config.toml
normalize_top_k = true
router_bias = true
num_key_value_heads = 1
head_dim = 64
norm = "rmsnorm"
norm_eps = 1e-05
rope_fraction = 0.25
weight_decay = 0.016
schedule = "wsd"
doc_mask = true
Below are experts of layer 8 (counted from 0) of a mixture-of-experts language model. Rows are named router (the router's row for the expert), gate (a neuron's input weights, with its number), up (a neuron's input weights, with its number) and show model dimensions 256-319. Each number is 128 + 32 x the weight over its row's rms, rounded and kept within 0 to 255. Numbers have three digits each.
After each expert's rows: "comes after" lists some tokens at least twice as common just before its tokens as in all text; "mostly gets" lists some tokens that are sent to it at least half of the time. This comes from a sample of Wikipedia text that the model never trained on. Tokens count by the router's weight.

# expert 38
router:149157118139118075124130026178113138104103096104088096123120136116103142152131116120086134119137103081186118090090132174179121087139128116104118143134089112162146105153082081136086209080196106
gate0:178161115121122163129143124130097136142152116125122100119109197176107150158132098150086109220111148161131123141127126156159097131115082109135125118147129140193100100148104134165066094161094136
up0:095123153188142062164110134087162144146098110152063096154146092143158129105154123065153138133123110079193176168113102108113087130149145155110147164102057146095101175121125143138148126088141153
gate1:097179112097182132147167119088131093072096097140086126112112138085116092182147164085139143139159116195122168120150151103171135095125130114120127164112128133173102137117124127114182161138096127
up1:111172118111165093125142098131137096073131143133118092132105090134116131167148112102133144096130108182148151119154129138125136099121119132117142186074148179215100109109146124092094096117125169
gate2:163150088188113127155127062099096167109130129153081118104101166088157183130082092169117123149104127132181085085140122164079154052116133076112122154152097136142130102069144142163111213147141165
up2:088149130148132144102158094107105127121099088159060115172100132092135132102100129099119121159106118160088142072148106173060192076109107168136074135124056142182106112109141163122107134121133172
comes after: "'s", " his", " the", " a", " their", " first"
mostly gets: " campaign", " tournament", " election", " success", " role", " efforts"

# expert 54
router:171181160140167139135105067148085070067129161150172128115108103141106100107111129100029094151113098151153108170153105130133141165098148111153123131115111099094115108175082099118166152119139081
gate0:085096095129134130174162125104147090106145174102113197156091149089137147144096112112117123204105126142103108136161170112147180114155140119102115120145119122126130126135166113150116160094137101
up0:128158139111112095137104145123119182186120154146137039185208147135158076104122134159160147085137113120162126120113073136105124144104110143130160139075146133124120157117079124048125150148112165
gate1:164127156114163106092129132133125103075162117123135177083125151138045138162086129165128138131083107103081130078130079158152068147164079144186150153138148160088051156178179088126136166148115122
up1:134120119155151137130158080172120165106099125103118083068137089118202187135180104189121136152133153136167090130140091065099161175045138132116110131097159082127169106143067169096120118130087139
gate2:196175119193144112106135150111134152104155148061163106108133151168083138108111170106137149118091168105092128137136118097130203108092160098149114140176124114093065059124187119132151118095081100
up2:079175085154151145096121073127133097153184051115113128125128083100127094111168098188075163129124054154159120120077084095133120093107162099127148133158173099091040124107138078115114196033136136
comes after: " ", "1", ",", " October", " May", " September"
mostly gets: "ost", "ground", "urb"

# expert 45
router:164129115134112120122143131164154174137119132156173130073142116163115127106115116126126100134106196113149176158204082114132087093078113132111153145103182178132132053138169080178110141061111147
gate0:151155125107125145098167096174182153071088055164165074147113109184083153123108174174126167111145105153171089143133143133139100122103116135097186171114106144156135103108151147186119115141143119
up0:093154081133131136093148156176145156121098118141154103171146139111124158158153133165107141119124119080033177146173077134111147090139096135163137160063159127130072150191183112180174172125081126
gate1:162113153092105019144096054097134132157160184093142091135135111063065156121087095141160137119115118135136161179108160092099144129152134135114140102067077189063110150117132121072152122124105144
up1:154148087142115113135133168107090119081113095162156111133096146156101174120111033117144114111155155099115152126148162124178031156165073129183112135040173101191112148138132141104154156086164170
gate2:104147186113128137165110117120088202117134159169158074122128087068075122187148148156154140096167119196085118138154086087146109092126032132148116117131167089144106185102143136124170150154108129
up2:144187125171117151141187117064068207108175142157148121097136111085076141087098138166092157084170135175094134123177090099125163155152130173109120116123202060154147179150138138161201171133130118
comes after: "2", "3", "5", "4", "6", " to"
mostly gets: " make", " made", " received", " making", " won", " earned"

# expert 65
router:116102125140116094116199117145138166108119145148178104166195166116106138116126161090128131171121072067117132148144094166123123177139141155080077188076105079127108083124113174103185139148084123
gate0:088149133048163104130139002134126117133120101157086118099115162138136146104143130141146176163088109109171139140159169131157088138093079120079092148084100159108134105125172154147137136096071117
up0:111084136138118079092181153110109118171119070082098151199135131079150164155074155144169130085160133116107150039157112138110084139092185168160147083120161096129110116154138120136071134189107150
gate1:117107119092105127176142096164096063143122047091148080127184078051164137103134072107166151150134120180080097121167105121125169133149124143118141074163161108145117141104150084092135168109123140
up1:126188143155138111040119198119172130109162178161103133117114173104117149172155226095069103106135159116176183092098142108150119151082171069124113179143114146080142139165144153168127120115122099
gate2:133063139127094131125150107127128130166076096114160113119141155161176092121094107157130108138114112156092141151168150092158154160126077121162099135141083150091104198105150052095056110125135116
up2:142102101136114140127081180146129095118149124077084112102110110121077135114143126101137155152149144103155049123094173157102117120202125112095125128102163120172174067095097227105169138092165122
comes after: " |", ";", " /", "aged", " ISBN", " —;"
mostly gets: " %", " ±%", " Density", " Notes", " Pts", " GD"

# expert 36
router:128120102170096114083063133110099176199120103170198134134183166068135096113080160148136170167153144136131152113108066093132106181118128178128104146102122140147119129085168098107121157163130126
gate0:123155150107134122180109118090147107111149093134108140085157231122092109103127136173143113194116096157138085151136128147124092175106108148139122131132187072112082101093169139098105092148154114
up0:102137137108098179113119127084046137143123182144112119104070157057165130059079112078119149154084134141166148175117122165096201107133134171143174091119092092135102136110115152139146189138144148
gate1:086143120134121090180141133154139150112187109070115106138109070127173148136136073130086096176153119135142126125135111093093085166180102150137134127123163141125150149063100193168084193124094123
up1:105124128097176112145083115196115150116134112092066138090082151112156097155181117161088136135157115110118139203134128142108104146204100149094139116135117118137122154089147158176138141121107121
gate2:129133101124133122093141116069163145169090129158112153059151132131114181130130156107132134147128096095097152095077096163136087166183106089162071132132081161099174111153158172133148144121096145
up2:116180085142148153165104103087148189121133158157153111137123126073114089093110099125037153164167093131121129089098152134135137143080127138124082091075041172106168138092060184110150110152064133
comes after: " ", ".", " to", " −", " announced", " +"
mostly gets: " where", " this", " because", " This", " same", "This"

# expert 51
router:151133152123091032156103075120135121203130165145155156131130129123098143153126110147098103135182208119113111164126080157155115105139140127100120181135147095146128105130122136100152149186150169
gate0:109107131117116154105094090100083085158137080076090131131119111109104122156160146088140128130164064117126103141176142114147114122084158161101107184135223168157100098104111131153128159141064117
up0:110120102127121184119127074156151110164092062102099106094064147117107118083113080133168115170112136066104161105166149108157053130082162126146119200142146133159130090119089153184126147110151123
gate1:156138143101162137122090111130161161145069166091065150143111112125148110132142163133138108112167125148135073148179070123149114127170124191126107155136104080140172118125180090151154155110151176
up1:102110129111126046099193158133126117133165098202179123084127128136140164138179167075054141142133150110190161116109189125114138205114111069099103137103172165083110165162103149122142143175147118
gate2:149140120131146111179118118090122136159125167088143157058126185053203143143149163127181104196145121189103126124075112107125145123177114204089135163116114129104122117092173087173120088115131136
up2:131151124094107149144135145121133173103103095164137131121086125094100168148084089122144166095100062142109115129167134147081131134135140083143098079135158134105128113165180171114110133159055132
comes after: "5", "4", "6", "3", "7", "8"
mostly gets: "%", ")", "]", "\"", "\")", ")\""

# expert 37
router:066071106142117108161079174158172189112088145134094092130098099138152097165100130127121093117095136095098106172085126085126122104119140120107101082072179116126082085113151063101125138119125207
gate0:055134131121052149099163167104154122088132097124117115107159120121153127124111145110131120111129156098177095125147141136135106066091111145184129104109128166148170095107130120147116118102160144
up0:172138142161144142100080177135120169155148173080179135101139150168182168081161112164076122129140107146118122118132149152090094127154196188126136158116110116161127130119165150113179112126148149
gate1:132067096117122211129129100156191078144155134086139124144166218086111086138140152153090100105134099134102078125076189137059116071163163177148151079078087184197138126150136143101130087101126131
up1:153133162122135104079097092172097139102120125122136175080168152122126147168077157118135161116158085144164132136130169113137124118155103124112163099147076120193195154131108110134154122130134128
gate2:142102108120149142171095132178197129097108167092068114114094124168114101124124112078153104131169127154132172102119113079137139119137129110120154124114111215153131134081120059140134107110108078
up2:076146133134155110098139144122148080134122124107080161093150148138165153134154124092071105117131138074149109188108068095170157115106128200141132122142127168083175116119148084171075169120132138
comes after: " to", " and", " he", " also", " who", " He"
mostly gets: " re", " announced", " wrote", " stated", " said", " tells"

# expert 23
router:093105133123112098156144105182182174094130164107100102140163157147164134124118187149100170120119092111088115144050126088157172166108134088102115145119154095141158118157118095094182124118136134
gate0:055107127150107111131190144147127098179099121108168121054149138147188137130065117161118131070149159187094121108100153171186147157103103127170091118162089079131135110078138067162143160083126139
up0:099185091127084100136122115104073138137131166189120127133169119129088110103136100119146093139133164147102157186072167163090154125111114104172108080152196219163092096103088048154113136089136101
gate1:160102126123156180104151131135173120154104215058178114130166149094157105146126123255100113118084125122140135167101094095110155158067134107127137133096152095170147139126122069153204157109192122
up1:106161152080118152116161114119094124126099171132162089133121158109139096098134185180006109110110144131089092110137139166093101168122115106155152103103127135132103122100121094113152150097143126
gate2:121097149146175112120147096094136153102090147163128165135121154146081161109163101150143092165094063153150108183110107102107156114106163109136166177127121144116076109086130130112181138183162107
up2:074106171124134129181113194122119036128111104120148079127163134132125095135122162136103161154130149106144124083042152186111099149072198095128075172111133136111132083203118114154172138110154130
comes after: "6", "3", "7", "8", "5", "4"
mostly gets: "–", " teams", " Representatives", " cities", " Democrats", " Arthropoda"

# expert 71
router:141154126170115141065131090156101123125145110156152181083135102144155128160107157125124143119171078087147112137158121172134139183161155086118120145106153117088138109133195094128091128138084142
gate0:152110220124136112101052086090115115109177100097084128112108203137129067095079154158159128122152121067103110140154111127162103213098113117068158155105154101052138109079102166101129120130067115
up0:155164129122141121131126122099160095146083148129143111110112142060165154146135121105150162115103115139128087105095114143130156116091151173104136136070125122109140085163141144157101159179169133
gate1:192104106168142149150121142106084115089090181080090157095157166181175118117110147099206130165120096147141112153166133133068149164183102093117179079125086068092179106144095094066047148110154120
up1:166125142143153130109086139058090140119145167160144155086132173176146109105116145067102190156126107156078166182129146187091075173129070089163114147132127102079108101111056140052127073120151130
gate2:167098083104094144111173113200189127153159124132121132095103079117143121138091124154130102104158136182104163112067081128140142184128147115165185112067107142116099103123144169153118149111055095
up2:164050203098092120186155136142113144143161147143175202166136159154111093126134120125139062073104181120146177090148159092116105090089178087134152071170115137132135104117119092040133072140137111
comes after: " |", ";", " |\n\n", "===", "|", " finished"
mostly gets: " ±%", " Candidate", " DF", " Sheet", " Pts", " Pld"

# expert 59
router:141086107094098130074161182137118149156111178128150074086194151123139070123097106109078190152109133110117141121097130103112059046107186138106124117121120125149090071099094163112124124103068095
gate0:151145164128093139164085176076169181119151069119122106127149149083104163129131117148069139154100159084115162158132147138151154118141208097164123099102104032146089164075125047127112179115181113
up0:138177159095115126141142176087162088182194096106142142101179107084145159119152140115105126089155125133168153123151124140113158194199177086114121102063095099149103120101174138074111133154166107
gate1:158097042101082144089106082037132092066208095112149115107075120110086126106181130151135138147117138122135170102172165095131138089166113116122158135110097105149120132182159122078102157147134113
up1:125132110119125142140135182198186148135171128130125178072090120163079116099119146086113144163132143157144084106146102135082141162116086171126143149116092110121131122088132114090138087126180120
gate2:225107152116140150165131077107157156097141148115155094162185233158144148142120143112195092161115171116156120144077150136141132094114126145173173090168157195125155116156142072162088124166151150
up2:163136143034141112108109201170122119099100081174103125122120082084076125084106097152087135116120153162072124087138095161077119138148154110145125153071086079111174141115167155111141127160034128
comes after: ".", " to", ".\n\n", " in", " for", " and"
mostly gets: " many", " these", " some", " various", " These", " several"

# expert 66
router:102107076118130140120119163085114186138177196139105187097147150127133138111130182164085085117140139166165142083112147138089198191164118057121096131121145162096164174123110085117091139127149130
gate0:136119159090125151151185129192180127127157179074140141123111163142158129105171167170119049153118124172099091082109145119096158105106114111196109150128113143097150115137108105077153146127137100
up0:106153161115102122156072107097044135117145109135200113130129162130114172136129127092101100098124141067099070111072209138116041147143096135114108076146115126123089093159116144132120130148130133
gate1:126081124151086151158149140069128151087047115169088115117141170121156159198163201149100145118161089092119124107112148075173102148156176126143136151133135131087090169100120118094086167112066076
up1:175131170136121121053134152139142073087181128186104120112152097162136078159139154131097139161100189073195161078067105127109178137114102158045142054161131105141101207173084132157166068119150103
gate2:141138141146103146128132152128076140089103164103124166112160106091112168167183145119147123098198068122092085198116135116167139112159178074109166170127116204123125100116085094089137109127180154
up2:156154139067133113171138165177145140110142079152089092136133147124104058104204132140091083113098132091177105108109102114152160174144095117206100073145165103169085138127183095132123172075145092
comes after: "|", " |", " –", "==", " (", " Best"
mostly gets: " vocals", ")\"", " Animalia", " guitar", "Population", " JPL"

# expert 58
router:136099131097126128144135134098135127108131069145159134105148139156129189122184105170153161103081178091141147154112179075134111114190070129140172198145135159113141125163132124187059107129149168
gate0:141093106115139096108162130162122107124124140121140143195114179144184080139167153140120097178128154105154115102143131158133162090177170173081209213172175155075131137121110058139160141132112074
up0:104118130146127135159184152195151121145096113086052112140107117173124091121086124113136129171107095086165126135084129088118154154101108111145115120089123128166122159172080162169071170118126112
gate1:090104088100150100115176140143177153134136101148125127138141105130074148115135141162111117116127118121128101135142157091112217095111139096130185111099127089152142167164080122106110154141117101
up1:135096070071123057188134098127159155168065108109172156171095129160161110165121110145112105153133128152143102093129101051114152120175168134087145152128125151160105143154080092139084131115100108
gate2:112159175132139065120157099080117085149154161123143188156134202154129130130128129138116156190084123125084108196115157162162151059127092114141084110164122153131123125112157142133092093181132094
up2:149095162173147093104159133070057118156148194139161128134091114149135118133105105113143141160095107131160124170186138098171096109147144129132107122124125176151127114107144137132103093139131134
comes after: " the", " The", " a", " |", "'s", "The"
mostly gets: " Best", " first", " second", " Outstanding", " founding", " Supporting"